From a checkpoint of a small mixture-of-experts model trained on Wikipedia.
Size: 10 layers, width 384, vocabulary 28542, 83.4M parameters.
Experts: 64 experts in each of 9 layers, 64 SwiGLU neurons an expert, a softmax router, 32 empty slots to pick.
Training: a variant of Muon for the experts, 505M tokens, 7897 steps.
Below are experts of layer 2 (counted from 0) of a mixture-of-experts language model. Rows are named router (the router's row for the expert), gate (a neuron's input weights, with its number), up (a neuron's input weights, with its number) and show model dimensions 0-191. Each number is 500 + 50 x the weight over its row's rms, rounded and kept within 0 to 999. Numbers have three digits each.
After each expert's rows: a language model's description of what the expert responds to. This comes from a sample of Wikipedia text that the model never trained on.

# expert 30
router:502480346507466501480476397421455565553409427492449490601466531547491422414463556519528476495469561537578499492538498442415466521476492466465511467484576478517435503560504482430539505559544527495491506568480467484537546564460491463401536563552564492497453507525518610535441571500462448515498596545451493538481372616609536508544456578429524494519515573568378608526492495572430492518499402477523381502565546507520504505443537455457498471479418492469526436455559482510484492461459562467474563439546507487412483643511523533505561471471511423592545481492441483535480502531439567456
gate1:442485561485553447579578572568538586485494501504442420465537575568550493436555507482542553504579572569464547619520507529499473525505482435491535405443452401575462526480492497520543541468595460559406495416495482541452448492480395488419495517513513496555418530447511473461537454524437488544452510510527533499506454460466487408496546486589571514600495513523477455473516470504461486435458526460451471435482555462509556538594624516457535515478474486498508476533513524513557394563479535513509552455562502507489360500510495550449529510556505450454573476522581530514596358542499504586
up1:463536465568575478452506514431576498530473483439488560518450495462497437511528562485499522601517559427441536598435493545510520588564444494565508479433456552531504445482422459438515522576517563582472558434418516493470437565468505495513528453552502532495518443502505511426502416620521489573444570416467509519491522513458485433499510519493485501476533550487507587497578404425474508525524623456516489468488534444394497575579566541418453450429466631537406476364519465501478472569562440535489539482500487575482465466518461514492578500478518605453485479499536532537459453438472527514
It responds to: Table cell separators. Pipe characters, dashes and blank cells in markdown tables, especially row-starting bars in sports, election and chart-position statistics tables.

# expert 43
router:550434439572424489500503459418426549538402497547448519597453560523446468508503484633571501423457429481504543474553487444418435465430474411469576459509561492531505542520475470455508453519547486480453558523487515544514497572443565494394610570549509518488507549501558527490438518488461457510562487538455437564473492651504500463507451588481455499483527560568439585458473502602450494493494431526469415534537505498520503496479484507397466547501497482549540443469591555451507506501540552458464505478537450478485553535488564567527474473496528452544516555457456496493416471546482553463
gate0:513540501508443515435524528470574578398506466413476431459570455569501496555497524483528445554584558497537466579502478528477369445445570521478436561469436480559440563461493470484423505498492534517469507504541500480607514523599454499502547546494536496445404463463483517537514447434488461423477522541507467512515561481467517427526493526502409480546412493507409515546463471590537488457483514544492501513448543465389524516460498471534465499515461483522467546529403459554492478482442438513515511506621544472474483586455495546511480623546497571487535430500628485537439500558445511540
up0:553529524569509507604490475555506406508537578478519459462560438562499525576473509463478536461463427489427467489503564560546484447602479435471417552535516501515443539491505511522441539478457488512518482458470502532515395460467529584594538536493450604507546506426424416484524404487471466552499435462501457491431485551547415518512593497608472507543501476535476486574459526528544472361369489586480547574534480497471519565471658527484465518505473456567564493570535463451589453435505474515497465472563539428538540345510519549530597561485473525447494384541527549473496558542531387477
It responds to: Numbers in stats. Numerals in percentages, rankings, scores, dates and coordinates, such as "63.9%", "22nd overall", "December 26", "(1–0)".

# expert 17
router:472423393539444429507478471508444548590448389513476589522492465528496393449463510579493479499516454515564543485510513500446452534550494488499488434503552445533459486542443478421489500533549464440482543619520491582542538525477503415457497566599502511458471491548583499606387515508490444489585511492430427619511482551531472460533385529504528490423541536611405559524457501583523433564490493531463476587496488523548563453458544474443492518428456470489543487462533513484534553513546573513492540434500425553494457608484507497540548427413530463580502522417362433537502516526469572470
gate1:498459477491553405503539547514541492514462551512425515468457514545523559517526522441474541595650491473459489504462511447476487546546562502552464521543543489582472400461459513427516442484532585465467403484492566465537469454442478447548495577440528521452605474567516560581455453457492572431580475526359455496440468532526445511422476452474509532440459493539486576472463562509535540510503461512418513563536510560548564451512564444528507534424437441474421544587494476497496486510530616483534534512476509485483443462460477519543515436486541541586456441528422460505515498530504471523
up1:510476564485440504518464453499395400484434474552501478558601568523376352549459502471497432485441532612567497411416499500457573487512573489574472618474443492509480469588551491510471558505458593513550489454519519545537488575440506437536462582468576543436498543459415584471572542435479486486555598456516476520441505490504542479496572508542473569463558519537599477462517458532570519417486460534446439493509550546439498489531484479521547451482453443485521374483531475500504488576477572498494538499479484390380505510532517415557472478473488514530466521482514553573465582525501456554
It responds to: Election table cells. Pipe separators and party labels in election results tables, such as Liberal, Labour, incumbent, hold, plus pipes in other wiki tables.

# expert 8
router:529497395578441456544489447474418505553369513497463527586458498519453486406544516557599483478485474526499579493480481467487482490424481502486519429529579487481472508510498466469450430548516498422407542504451525517591506489534576462422539583507452550487459565552453539585481539433439490460530528499444479575522516561524451473510369483407563444445410557567427571459508525617469465566445445575474445570544498533567549477449481471383500551490416430514521373498545522508547542503525583466479590443511477457435532527548623544532562476422486429547541524482442494549413497545480570475
gate0:514552539585472458475538522425463494395465527496507473552586437544490728460508551588507457429544655508508462503541537461403474595511525464524510432598446496483544424509542490470525420538570495504442539457557496459517498442510535446473462560524478514520522468462437541514495540489497610572501568490592455488520559602507455476451502485473475378458495440398421505449581426493528434497501436417515532564478419455449552363450529513523517556497511496388504517497528517566561536539624532562517477543434520475479464531523463393386503507538460470537593536515588555493544435500450587417
up0:538542506540507536421545454444409523403498518503439547417501515601528468498565591472510436457554520530507504505548558515472482411477556462507521492482578360506502500520483457602470525531503535485549485472477543552371476565507477434502404500444616479669415409594605470474509370618487493485561518486411455517474438550562428475516583619569472502547584439498532577548429460455496456507455569372489481507540527515483534491612545507535523541470515516511482565471443436514541552521438497464366506537444454529520459450476473373522590496499526507473489461515518562507518513502511570550
It responds to: Word-initial letter pieces. First letter or short opening piece of a word split into fragments, often after quotes or parentheses, such as f-oolish, p-ouch, Sl-ow.

# expert 58
router:522422475483442407512501452494418518489452458549418551545434565517485479449554457560560453485496478493498568556520493466422451490478511473518561395581520507474477487558464509459493455530488530470508522599478449526568571540477521385428562533589458547449428492506469504510435521411404465441550546544459463581493402601545484440584399454507491459509447619585418525463497472585433493507526449586469429537565457486540600520413481496476466508495435498533471445462517525486521530486544532538443540447477492481434479500489574576500585505470533412590499511481429507555510501553436551536
gate0:448496434541586524473512515526462434425523541570547413547536504441514467458497444474531579480551416421556497538484513461536458573467553484436514505506518451441561481546465498450466500445495376482530500575491575554475461449489404500531420519577467487432369487472408464522493541415522473538455510512418485519534464527534488535465483437536532494566596554543594433477521593504538481494485562582458527567540455518457541564531519486457432402476485557517451522581569474447496541526437515574463522518444511515552464531429464541507469637461546453459440598508483547462491519605505499506
up0:497600580502436583460477506517517494514495498561547449441490519518450512468504499496519542466519529551527486496606533508372604395509479483565449521558443506478581447479486471524516526507485462524540639448538430481510415482462567521483568466497445523439458469476478529469425455616550437421395552423449480556516485504503658495479454434533496484533496623541418568573512446516547509409657558482485567514541480463514434531633515448503541486572514506475464477370473464430540463433507482494532450405519473445515512439545572516506531480490547545550492480463428526409486440547599475489
It responds to: Biographical name glosses. Occupation nouns and punctuation after a person's name in short bios, such as politician, footballer, born, and the comma after native-script names.